{"d_expert": 80, "hidden_act": "swiglu", "balance_bias": false, "optimizer": "muon_variant", "learning_rate": 0.00737, "beta1": 0.95, "batch_tokens": 65536, "train_tokens": 389400000}
Below are experts of layer 7 (counted from 0) of a mixture-of-experts language model. Rows are named down (a neuron's output weights, with its number) and show model dimensions 160-191. Each number is 128 + 24 x the weight over its row's rms, rounded and kept within 0 to 255. Numbers have three digits each.
Before each expert's rows: a language model's description of what the expert responds to. This comes from a sample of Wikipedia text that the model never trained on.

# expert 33
It responds to: Closing quotation marks after titles in bibliographies and episode lists, plus pronouns like "this", "it", "there" and score digits in tables.
down0:108104110150148117151110162134119102147150133096110157132170121079125127150134146132112095118120
down1:091155146132145091118097131136107129111167164121108157179094135109126162132112123125099108127139
down2:086105094152148130110116142169094143108161104166099110117080119111116078132116139136116159141148
down3:144080145109111144142146128112143125132108163099115131132174112116116148133100086164095085119129
down4:179126087137140092104109139118132133128110132104082133135103141108113151095129119153110107107109
down5:153130112109092088137125145139159101173168121107111132139143128099093156118137134129129128128119
down6:126144145124129143165117103128138060140082152123117111161104142182162113183131131146138127141150
down7:151126147126175140137127149143130145129139084109104137115171111144123136124143110112123120107170
down8:170146106119129107136155139119127144104127141165147080128128105095122141092138109129129095142132
down9:140077125145184163121132120079149117150113139126129160107136082103126154127104141157124099138174

# expert 9
It responds to: Closing parentheses, quotes and brackets ending values, plus table pipes and numbers in sports schedules and stat tables, such as "mph)", "77.01%", "| vs."
down0:153132159148151152175107177134113135128127116130139139171115149118162115141071098169132181126114
down1:174112150143089142125119126149156156156138149166138098135182113148102153109137135134150131108142
down2:129153129168134141120131142134119116101166104102174135135170128102099128080120136137099106138147
down3:090138116159159153131150067124153133123167109127116145125146095129124138129096101117151133138117
down4:111059167147097090123060115142148120118162090143140134142149144132109152142118170105146128102143
down5:125162111134111178155146105122142120087072142122082141143167138158135111141151134128130068147143
down6:136143161141107137129112149135108127080101069166145170175160147133116134129175155158163117133111
down7:102137146112155112142124152148148112136130168156139129117131131179151126130090131097100120119117
down8:156122097145120193138148102123107091132161168161168130101142117106156146103129134086115132165125
down9:162124085131136089133140115105110158170127112147081114149145122157128100134143145176153104160106

# expert 21
It responds to: "the", "The", "this", "these" and "his" opening a noun phrase, often right after "of", "in" or a sentence start in running prose.
down0:127102135137063142144115124164107116115125125125115160107146144101157138117121130144136104121141
down1:130157137141120154099133164143124113106094148120110150101140173126151119122093077121137145111134
down2:122121109133085161140099057139160121112125126138066114107163101146165128113128167084112131085123
down3:104124143157134207134146099146124149108129115097080112150151133143114068148145139104135086100119
down4:118144110176129139130138087120137107134111092163140125164134119163119148111085140096135101138115
down5:117098142117156101130109133133137136185143168128151130163166129114124126109118093084142133180144
down6:120119094127128150157065184147137151132137154118142115108145102136109120108106119128152117113088
down7:102134121183168157082129124128126127148138102176135143117092137136137117099087144103134161142092
down8:123168088132119093122140138140115117111091136130124153156144125147105154186162146117123132131137
down9:145102144144069150142119112132164149193143122120128192132158127156129130134141100122109108178100

# expert 8
It responds to: Coordinating and, &, or, with, including and appositive commas that join names, roles or places, e.g. politician X and painter Y.
down0:117090126155097149137164131136140077187122122113115127115149137154116175132139130133150129138103
down1:141087099068098094142135137133120120097135136120091143128103142164147128103117129116131107087134
down2:159146150119134122123131136119136106103145090139175151121113108125114124116132147157107160104149
down3:134152167147144111118106125161108139144145101117099112132147104145158112126089123082154119122140
down4:158114111120144141106107172134145123102153113099120120144144129112094143101063077109090124108140
down5:154111157109126125067099133155159104106108088109134136156115125156148112098158156175119096131179
down6:136154141117081099122110096097065107080120133111164138142104105101128137129139088119139098137121
down7:117121123154108101115123146160119116131104155113196128126194090124103110121130077152139153118115
down8:138140082147144146131117141093185137114112168146099103174160120121116104135123134080088108141134
down9:132135146167140147171109113157148150137131127141124120151137187122103150183123134095114141159142

# expert 17
It responds to: Commas after clauses, and nouns for works, kin and roles after the/his, such as album, song, film, father, brother, club.
down0:131143131114105118132134170132123115117120094133085121171114166192096163122157131147091151090118
down1:139131134114133139159128128110134135135182096125093148116104103116106155138093125137122159114149
down2:174144138120108099151120146133138129102089112149199136106134102126130136138132081167137128099140
down3:182097128129105073144102104113105175143133163144112106116145142143137083113137114132170117159137
down4:090091146179151098147137125135117139102139126093161126098138139135135129134128136131147145119117
down5:118152119115075172171129105103172136088118114123132148142161143113163166124127103149123136160174
down6:129161135115132102093120103113129114126069116121117146145147140169130150154210105142111090107170
down7:124142158136145085145135151068106110102118148165150116111168108125124073097148177149128135135103
down8:118125146135120132145131107087134141148130153117137156104123153178139135149107143165111156135132
down9:155147140147109164137116120078101139138152132109118124119126103138133162138135110163148113120118

# expert 60
It responds to: Standalone numbers after spaces in tables and prose: years, ages, scores, district numbers, e.g. 2025, 60, 136.
down0:155130122161125110142182103133128125096122116121150140155133147138152129101155163115108101124137
down1:111194195105173104165124132137091081128106095127104150108124120112132128151186121094128125126110
down2:090139142125163156092110127110116105110099118113094113112097111113142116125117148133105093124134
down3:109118147107137126171155128153117082132123175154133109112141134134164137163103168135110138131069
down4:190099114128123149129129136153136128131152144129116109165091147095159149137108117134116141132158
down5:127122123169108162128123134139146108194115122140117181089129111150121109127138156101107124180091
down6:103079115144122079161130154153156136108149145114131121178103116123113158145108148135098152143111
down7:138143197129153108112126176129112142118092161103137135118168140166085114117119123122091128149106
down8:098132157115143104130148141146131127144101167175143101119109099121100131140149117113127105128125
down9:130121167134104138107111133123099144121127130108125133169152123125123147132113139119095154145175

# expert 23
It responds to: Pipe separators, line breaks and header words in wiki tables such as election results and sports stats, like Candidate, Votes, %, Team.
down0:132167171116138096140128158096171126122117139095128127179120137090099084181152131120105134118159
down1:121087117155091119124107187178123138111133122130113138127178131130162136124174103095085124122161
down2:149114162113146180183145134132155134125114139186151117100110115155112144179150145109124106175112
down3:105137089122136160091091143101173162133151138142116110129108169123128135129105133126079186125119
down4:141133147109149140120095136134125102163108115098110112129106123133107168116094097134148122124101
down5:106132115160149084158118152154145152162094120130139164120116129141153100150110099111105155155160
down6:135169164122111147147132138128109172177134127079129118139100147056125087141115113114117097097116
down7:159139090141090108109150091095113150091142076080145099091121156096127127130103103126135145097168
down8:112098105162148124099144149160128145084128111093131116160115148138168132092136122107154141134113
down9:121132114154133106178135127140111124151104084121139096120126123111143148121121142114119120128133

# expert 47
It responds to: Short everyday words beginning compounds or phrases, like hand(cuffed), back, head, water, out(spoken), moon(lighting), football, fire.
down0:110150141146134122110073143109136119119117122127187094162135121119141126129128141110158153145166
down1:145132146093151085144127131150152122112103134158144157112115153104161178108143105175098165108120
down2:143113168163158125146114125090177137130130155117131090110147116126152124111157157143138128174085
down3:104112125130102108111114133157131135103153124092175118167117074101140175132080112094118133055175
down4:121077173083141136151138123136108124105103151140135135121182099109101125121147091117082113130116
down5:128182154112119139102103152136114151123116124083107101135122165114133126101129096125179115164118
down6:099117133075125107121124102126116151120181097131100109109085112127107145144139162153143150134109
down7:100140105112167120118136108122148149092070087097165133130135142152106126133163127135139124091159
down8:111116102119093097087156109138119135116098134136124142131162101114075142086150133128105147170132
down9:096130114149168115114149148116145176137146147136110086121122098155121169117105135129136088126132

# expert 0
It responds to: Month names, years, commas in dates, and time words like season, year, week, final in sports or biography prose.
down0:141134146179119103090110097112115122096168114130203091094113137118153133103132129111066116163135
down1:099115102131131109128113124127130123080109142126091123157124147112147142126123133133107121162107
down2:175114082123097149139143204152105103111145127100123156150130146145150134119109111122146146129084
down3:121149137096119086173118176139111107157142112110121129126143116141095113112166108104144094145142
down4:151078115141121115163139133114137158123138169152163134110141155127133115141139146155143094139169
down5:138156162162114123111135104195128163104108132176136149155129138183143111131131144124142072138074
down6:124108098097114120147135102149119133097133092133115147146117118144101163126101125139141088124151
down7:116116150125138082105103117111129143129135149147103125121116119124151103167093107114109131130104
down8:142178099113101116116110159145117157103136113101136142140138094159142205102145117113108134155133
down9:140141128179130114131108125078119120104097091178145088142127126116147090116135108097142105113097

# expert 24
It responds to: First or middle fragments of split surnames and rare words, often after a capital, such as Mon-to-ya, Bes-ter, Tob-in.
down0:134112117121116130153152126149127119168132138132092121113160165147106106109102088137073146091130
down1:086167119102071117126162144133128155151142171115137117127139122095134147096134135111128125092116
down2:163134113144124163120129085116114156130129134167132127157141124150130124113132111148193119129095
down3:165119165116089110160151108112126122136142100152098191132144140116125118093139119113150177129146
down4:133129115122112203136132100123164141129095115101099127128168107142140116109138104130184137144128
down5:151080142097133134159125083120117138152137143161145141158124130106108122129126130099101148072106
down6:156117142108082149101122145154077167166185143111155141142142146125142188120137080086110152143122
down7:143121144138148100113158136148093160128117115147111167137138103108113137128094154147128134128100
down8:128113145140133148115074160101113120144120112104114137076155164110158168141133135148127114179155
down9:086103124148051131123125168126108127098137135090124132129142135115132164132146118166136100105163

# expert 46
It responds to: Commas and conjunctions linking clauses mid-sentence, such as and, but, while, when, where, because, However.
down0:124124119101105110117113125151113125131121103085105168146111123101126142105099114089106110100141
down1:124128113126138113123134102107134116162151101111133088106090086102098135113144128160128143134147
down2:133153122134126121138146138156143099100116129101084130168112125127085169078117166135097120153134
down3:150083118164120118137156145119136119132134102144154121122154118127151127126127169080139101103101
down4:131122120156139104110118117158111113114207079103150151155128133083158126172131110098169112120092
down5:068107116115114154105093096141122163160138156112103115105107135123138147152155156126099155126144
down6:138141101111098109114144152145108149097085146139116131111141125127126135135091132122109142070119
down7:130086120110115155118111128130110141137089138129110122158153149115112137114118121141146111143095
down8:128112138130066164108086072149148131138146168139103117127171123112153110148086120106137171126100
down9:117119109104114164155147123114097107138117106123137141132112102092166138168120118139136106062138

# expert 26
It responds to: Digits, years and short codes inside parentheses or table cells, such as birth dates, chart sources (OCC) and scores (2).
down0:114150169152160105121113134142088114122153083120136100131144136133132126132127157137146106103163
down1:141107132198137090091184174114120138146135099136129121115146147152124103147112082105155109178112
down2:098150122134142104139128103111127139135105131144126168118125120146105128135124120128131129168095
down3:155097081133192141154129120141138133124115131117144089110090148136159098085129138149100165132193
down4:131114114090144119096126141106109146178186132129123140109129131104116128117111123117125114138137
down5:145146145087138105143146127091148102136144100079126130098153098124139172147127135145116123104100
down6:135119100203178092143150165094186120126147147149121157110151149101110155112108118199121091120076
down7:156103098087192151104095121129127099128119142151141165087098137127134136118143125150135147149164
down8:178143144108108094146143089148142143160093144127144116148126124106172163106129134125131109163089
down9:100125122107093117183133113117105106166156120107130142142143158094163118147118131136128116106112

# expert 5
It responds to: Opening pieces of longer words, mostly Latinate prefixes like re, un, dis, inter, cont, ext, as in discontinuing, unstable, distrusted.
down0:143140120167098129107146103163167134105120131144081158148149084152129107156158137122130132118155
down1:135137128104119097126112116167145161093138140120106093090142109127152105108137120118129075127113
down2:133146164148083107120135094121078138116137104119170093126137141124126092142126127125153112128122
down3:138159141116099149096145125118121088162111135143139139147090141168135151158157109160141141154134
down4:149105175159124158153134120120157124155107132144127169149099147115089141150101106152134132114156
down5:111115119176143121140110091154138134149145139125161142171150107133103103105143124104100143177112
down6:122100112131117121100123119129098132124126178101134066132103161158085119095095110108159105110109
down7:106119130091143109158157138157129092126109096106145147179132122144147147152091137117134098151133
down8:134115132128158181138112128137120096121128109097133098108166149149152161147173116181147144148156
down9:103153178138087110126130116131105152143121120130110137109136119097103101114102159134133091124136

# expert 15
It responds to: Field names and headings at line starts in infoboxes and lists, such as "Draws", "Date dissolved", "Cause of death", "Total", plus "=" heading marks.
down0:141099135166112085113145151151104138110135116107144153117124142117140110115119095146130064129098
down1:107122131112096064162177136145143092103110126096096113124157082107129131130116136094153133114110
down2:146134128162126138155123112195129126128152101103134141145121154137108106112159105133133110145124
down3:122119190106156116158119120134152123125148082129130111127151161168096124149107144134131127113139
down4:123104139114104177087164133126130122141144156141131117104119158134122124185106148172155137169137
down5:164108105123125147121121144127134098142148136093106101109129082092142156101127148090114104081141
down6:141115142144094117153128167132161117129114138101123111111142141147109113151127164155117112121114
down7:135115115145086090095147136079117144093124127061129103121149117153155103107082136142147130129124
down8:093124125130134140147148139104176106157131119088120122145141096085160171134164095114117181125155
down9:174147164117172142155148128112116137157058112119149135099095137107156154094115150145103094145155

# expert 1
It responds to: Middle word-pieces of Central/Eastern European and other foreign names and places, especially diacritic letters, such as č, ă, ić, ov.
down0:162123123153102148133096147113139074126125130082123130111149121100137141110111178146177130097124
down1:135116099127133118164163125085131135141124104100156130112136120112120123108166111109153142128141
down2:162150131152109154110161127123109114118139146145100083087151092115109098060157127142139159100112
down3:122123099138092105093112176128155133096147125157147152140128190157118113137144118109105097154119
down4:155090110093101149097149112126121142159115143042148063135111147119088125119162141113100119164171
down5:147147120194116154153137086151155101139110124133136143134147126119150159103120108158094136139114
down6:107123151167112142091127086094121109108115130119130171119139118093145137134151179128131110119146
down7:157113140099137128136137121173090142138118129139146130155139148144131147103130123120120166164126
down8:140151096100128131139128142126109150135116120115154126131096090121139102116156109095107113145131
down9:102132125179115133145123120130157103134116087187167126094090144158145159128106132137172136142121

# expert 20
It responds to: Subject pronouns, auxiliaries and infinitive to in narrative prose, plus following manner adverbs, e.g. he had, would immediately, quickly signed.
down0:130130094120155150097174100141139142153119132123137138130127147113141111122099127142147129130109
down1:162119112093119155102116115101137121149124147126123093160155122132139168154128166119102092113088
down2:128121127163104141174140169135115132091161127141123110165125127098118113129120132140113109214125
down3:081136152127073142179136091141122096104103112226113148137124101136166138098096114137137126182107
down4:139123148074121121149127131092104108114077145118142122097113138135109108114135160114114149073129
down5:193134125117129166149134114116114160130118138110127116132164162096144107160122108113160128192127
down6:144103149132128079111125129136134162135106158135120095071144139111129147117124134118087118148170
down7:134122118110158132109140120155084096135141120086093116121128110101131102141156130120138129101124
down8:127130114160103134135134121123165119097131125124173180117090121123115156085160073131124122135134
down9:154142150126126140156097142154131128127109120140147115143154092147134126107129144159151127112168

# expert 59
It responds to: First names and name pieces in people and place names, like San, Jim, Wil, McG, Bill, as in McCullough, Witherspoon.
down0:134125072097167114115148083106170108167108135142125120119142104168126135097129151110227117115137
down1:143099156084107120159134142122117113154126150149124127118125151114123145082137147111153108122125
down2:120145111139166104119117127182123099157117141102128121109107135104125125086123114150133093128138
down3:154145189118103114171124134131125110114163109158124138073112121160148109139150124171124117130102
down4:158133159158145146117106144174215124170151123115186168106122132105123118123160117120129109128126
down5:141142148091139151136063159144085114157119112100087127128117165138140162141093120142084139114150
down6:112087129150165112115136128114150179078131115085107130155157157149107140147145105149150152147150
down7:119147138164144124148109087135086178108140177151115101127099089166169115168135132155113140111096
down8:117143131159134137118107118153118165110133130148128137112115153119129122105086103163203087115115
down9:091112124115114153123143138105091145136121168152111128120115133096154170100103123115102116146110

# expert 18
It responds to: Final pieces of names and titles in cast lists, species and fiction, such as -ie, -ley, -less, -ilis, -udd.
down0:111140161094125132142155116112114133126150137156138145099168155104126137100118123087142144071113
down1:117130119106145108108119104104142154108089145106124142111164147177120120133101137095145125136122
down2:143135102142107118124176137156109163169134131167135152143096145142104153106149139098110146150161
down3:112129127097167157116100127120144129169119153132131121144129127200127135134153131131124139140118
down4:134104161133143125125166132146153166170071088123122159122119101088153116130164143108141108153124
down5:144136101141093144129133117145106172141097104116156165125110110158129135155123169158118133134123
down6:097137091147191109110117185098166167134130140100110127149133171098156133118143122149168110124135
down7:120109144120145104162158118170137160160121094113094122143131116136114130197144117146102133124148
down8:137130079114161137146128126145113158124152113126164151156139101149123106059060107132100150128135
down9:117148133154148198114105110096141167115141134147080105140121134130095106190148096106158086158136

# expert 45
It responds to: Word pieces and accented letters inside French, German, Romanian and other foreign names and titles, such as "hautes", "Fédéral", "-du-", "himmlische".
down0:174097179137125193162124127140115119112069157109139144130164125124151149117174123171157086134102
down1:134133098130097118189085134135152135125100119135151162124130125162139144127151085149115113127131
down2:118166112104146099111104142169108113173121133111145107114133107123141164094140118127145106177136
down3:117135130101146157136133147132120098078161094142129117139148138156135153172108105122132118071160
down4:102115116120186151146143107123157135119123143123088124168131122105140113108123153165167125113129
down5:122122148166142117129114144128154113069102150166126134134173133108139137125085163142131104143159
down6:126132163134115164107179162117112113163102094073132097150161154143119161126135129093118144152141
down7:126153128137130145136162062136170100129151129139114107134127110165165112119114114109123126114147
down8:117186114122132111097159122093144150123118141116129099154137098205132146130154115163137129081122
down9:107130125102110145103125100091116090129131143147138120125126179156095144153147166120127147108138

# expert 4
It responds to: Prepositions opening a phrase before an article or possessive, such as in, by, at, to, of, with, after, during.
down0:148074167148125139130142116117136126130083113118119161096177147166129116128132114139111132169101
down1:132141102139131132158172083140119177129158151133145150117114121143137125140143094116145121131121
down2:124109121162130139092093081117142149119093119148125132125125118134090118098123121104119096102125
down3:102190082124107147108105125130144162129178139147100131125084123079098126137065114116123139177115
down4:131192085114178127141121106113109130094108137164099147120110136120116128090152122128110164139129
down5:127163111117149129177081104151156134112125118151108130146154095090108127120118132105147137132155
down6:125114120096113106084108123110083142147065145117107118140145124145123119162096129147123107167107
down7:102072157116125156139113107144135145116120104152153129136138149122142142159092150113149103117117
down8:145160116146140160121088114133163104130139127136125174172135112125098128121128124145142107148111
down9:110134164082076152170106094165156174092134121126128163132129066131118138142104132133107091132116

# expert 16
It responds to: Hyphens opening infobox or list lines (- Kingdom:, - Fire:), hyphens in compounds like round-robin and real-time, and prefixes un, pro, re.
down0:134124108127075147113111137070166071172132163109103084102111133106141113186116106127105137162094
down1:125154126097130121152146118082110162095126079137136103133107142135153091114152147180128101152099
down2:122129138171139132142150113123122136121132160115176114107122150156113160137124142093113124141133
down3:131132084145149145088120083156133167157128144124079148149077139164088129127125185114096112104130
down4:138158136130083143139174091162138138124134177119125200159186082133121135126128108096120106148156
down5:170160129134116165163126147160139120146140117145144107146099082130161145134112155130120140144099
down6:119141146191171147127114130084088142140120133100139106171138121142127099133119130095163135102120
down7:158098164157103158155164134108097134132068158122099118106142161115134118131148133123153124096164
down8:128178107079126135118164193174132114125076127117075147173139125112110127149154114148145159170120
down9:140137094123174158186146134161149148132120153147113143148133134119158125098116109140084113112148

# expert 50
It responds to: Content verbs and past participles after a subject or auxiliary, e.g. used, released, meant that, states that, including word-final pieces like -ulates.
down0:092095144072126151117123108158112152138115120139143100113170132139164148163183135160141159121124
down1:104115152086130109150139154172174126123149134148130117109115143165139127155095106160119144125123
down2:171091118129142132133133138112120138131110126112132135109138169186159088117132104142125122145117
down3:119101098119100167162089099064148138126110140149119139163114091138146112119134140127132133118141
down4:117159167120150122137164177157092095148133131134118104116163130125138133107110097102144135127109
down5:104098145132129138138092113128116112112135143140118114097118158112143130141107122112113156167126
down6:118142107156124169139123110144115162153142131103145134101124129098140138132127129093146163079089
down7:137120133142155099127172115124168123117153085119131155146091180098107123134157131125119101107156
down8:110120127131128135108144154108173108110122128152133141131151168155146166139125106073118133106154
down9:154168116126100113095163103146127117090136144124153116124110138141132100130144135159106143151115

# expert 7
It responds to: Plural nouns and their suffixes and object pronouns, such as students, people, them, Canad-ians, bever-ages, often before punctuation or and.
down0:120121102142131142104143135117117123103142127122115115111109125195114117086103146123132123138177
down1:162124110129149092096122112095150137126106110185084121113093111119125158157125115064170164126119
down2:134092111129146084139116118127117161152107141113149117099130137103137177099112113145125117133153
down3:099151102125099128109135124090096149133119109169078172120140122124137155130124134124146131082128
down4:108132142132108145114157130130112149148127141153141130106155150100123110111119138175129162151117
down5:109121118156161166131133125114172165123096136101102164125073108108135155157127145136158095103139
down6:133144154099145126159119128133113105154103072112140104095136108136107150153164092109128121151116
down7:100089119073174115148122085102174119110134118126134125160109124148110110133109149144109134107108
down8:112098153100106145119137137105125115139102134118075167139125126146152147161123132192172118100130
down9:147106118128129157082129169096138106121103151120124104133164145110133097103099115173082167104158

# expert 61
It responds to: Split-off word starts of one or two letters like l, p, fl, cl, after hyphens or spaces (long-l-ost, lap-by-l-ap), and empty election-table cells.
down0:108119109152067098123140110105119120104149096171099085102112099143099114122126145123121168103130
down1:140132054101104126102116136167173179150122102144123130078138096176145098114120102128116103136116
down2:112144140141126133138120142131156107114120129134125077126117150155131116118127166110149093090113
down3:159122128099148154166141141153140141141133128099134161100110132141139143112127111118161138164145
down4:086110168120117150131134137050142109115087137168130104102131146120124171144109116094148134157113
down5:138121133139114140106135131169127122128127103125095136112095089156091120167155145132126134098153
down6:140144189132113137130118134114141147088110154131142145135139145144135143111118125138111140094185
down7:178159113141136153123126122139104117085140161109147097127158094103102148124097161182092129114124
down8:125105150098098123159108163155163090095107124149138125138127155114110142114112109182100071132132
down9:146124102056155128131150151121129127113112143117135131130090131171177146136144164058131127125108

# expert 56
It responds to: Single capital letters or first letters starting a split name or word, mostly foreign surnames and places in lists, e.g. S-oslan, T-ordesillas.
down0:155166123127098141156138132094096125169120113141156138144106162138137150124109146106124121132148
down1:170125128165154103157165086135135154118199147142082133092151114109122153152206172111164150154113
down2:138121110117130129121145178137138138152150147128060155160134120100140123109110139114088123102154
down3:126115162130177128129134115101115123117115105125151165111146121100130141113130090106138118071111
down4:096152125155129104144114143109151144100138148127151139131159141102125147083118116138154136129095
down5:151112104133110100135140116126144184127119138164142139127177141135117142130144145118118083136116
down6:084121150162131149123116068129080164135122107141155158095172100120138171127117065136147153090126
down7:137106133124132126114080096129131085108122116102136134169169164095131137160086112099098158126106
down8:121125107092122142146129119154112129128162091084161127133160110107142133082137085091119164117154
down9:116114162145091130146095114120116106170109110148187109054163123063142075113100118102079127156127

# expert 32
It responds to: Table cell pipes at row starts, separator rows, opening parentheses and heading equals signs in wiki tables and lists.
down0:099148136167091128165100099103161144068125106151124129122134143115121129099127205183118137119149
down1:065095125135101153144134079105152115140116130121144097103127150152146123117149121114178106145178
down2:130128090153131107166093115153117184172114133171108118109148103133130114102123152154150154134139
down3:149114131148163170149123112137116161115135107121143134163107090161112151149136144120160150113122
down4:122108155131118119121108118146135122107122097126102145123156134124111153095115121118115152173087
down5:148138092158178170110134142111086089122171073109132124157129132154112099091084135096142136124143
down6:132109187125121136181125146102103091131126108144122140134135144113129125127118118177129138112128
down7:149160141156158121141113116130117118081133136118123119146118138075102144147132128115089133094153
down8:134130164128109137094105117097132152140080120131139145108129125134122131178136152151126142132154
down9:145155138144151155146119104100116108114101137146155122133190119092125119143104204125125181162146

# expert 13
It responds to: Short internal pieces of less common words and names, often vowel-consonant chunks like av, ov, pp, iv, as in Bol-iv-ar, cra-pp-y.
down0:123109128125131123130108117113147179111158089158184098161119082098141095177123098082123114103169
down1:112118081111147094173104126117140172162138134146137111120128133104154159098130130151110111102098
down2:115132134099140130186150141138108094086141149128137122121133135134169114104075112170166098119138
down3:152122107116097107137116158075150124138153084152143086144119142104114134107126125113117131098115
down4:127120151126126129143131120121119094141152123129150132153123137166117148127187155124107161100130
down5:146127148124146148125129116108154137144090118120161118155143087118159105127115099094159160115129
down6:126113131141097140153116155141129106077126156116096135152136126136108138156112155159130112125105
down7:109173135156140112133125098137136144150094135116143131101139153131124132109159127109096083099119
down8:115129128135106141167144113127149129126134105143133107154109164087149155163128133133114134104164
down9:185060132111132125147132165131148145119157132158109113101143148128123127134124151134111119189126

# expert 31
It responds to: Prepositions linking a noun phrase to what follows, especially of in titles like Hall of Fame, Council of Ministers, plus for, from, against.
down0:124142132106114100103127142137104112115121106136150163121137095095152116177124125127109116139086
down1:124120114140127127177123131135143118111091110123125106142138165144123098135149155128158117121124
down2:131140142126103162117118111186159143141142131152122142103076098139104158172115121113144150097091
down3:157120126122111111127136086156121133114171107076111142148114094152133160087095100150126117129153
down4:154108146102179132120129127135086161120092092138159141142148091123133129122134097170112106100131
down5:139126112087147134120089104137115172107152082147129098101113106168115176135139130160147105128142
down6:173159101139133146121129123141142085131138146131119140099128138145105141129086143125142142173121
down7:124141132133108164133128140099140121168123108106115139146104126128174150117138101146120137075166
down8:126154107128156168133101141130122097148186160164115129127157100090128107105065147118157134150108
down9:108120113132150145128131110149084142121158068129149135119108123160085134165186138141139143142141

# expert 57
It responds to: Forms of "be" and other auxiliaries like "was", "is", "has", "would", "can", "became", including the "be" piece of "beached" and "Beijing".
down0:111134115160139099119102084114082128117121087161126151155137143133120144154141152160168113145121
down1:174121125140138130116164104154095153137141170101137157091138081075123112100126133128107168136139
down2:142152167081138109143157155117137173154124124133084097109142144129137120149118129141123155170161
down3:114122090198114123136121119147101130082122083108165140135140154126097143120123102090151144139101
down4:099114124120127128118144147098157097150162147130122121160144113077123110106115132139112123092152
down5:132138128139146151163093135099143084096138129114141149120141109107153130133119134135179119138135
down6:132151122153117137099162127055112106153144135103094111140108105154146150134142120129138151092106
down7:113125145114113143151151116114131149120138147114109107138121121087128100172120158109072163141146
down8:129185138129132161176116093140135130134162102130102149136106154116137090114084131068152107166140
down9:119116114106115134087106158136124107138099164188148112148152131185124128149099100106125144109155

# expert 41
It responds to: Common nouns for places, bodies and systems after the/a, like area, city, government, church, village, highway, park.
down0:112115070162106131150126157107127163158100167089122121115150118138134083147132125115110146125114
down1:156175135114142120124103128131185131150125144143106125098145119141102136135118105145129113132111
down2:108144188143123146086150146137108133098139113153158133141132093086141117130171120147113130105120
down3:145179095169106171096110168110103104080107145060112147160120127135107148129112120120135121120150
down4:163157108086132153132104116120194124122087124117102122170143111107098121150115156153145104166119
down5:125140156117105147101115125149107153134102052121130121139112126135125176150142124185127130148111
down6:087144127139086121158107148094137107136094134123128076125113114132165118097161123147111146110148
down7:165121125148115095208148073099115169154067129093085130186133163129117139114138135147149099172161
down8:149172133114181171111085103106104100104125134089121070123145171128158157116143145123091131120103
down9:126107129126079120122098126145114138119145147140138145126146139166095092152188139119148071120149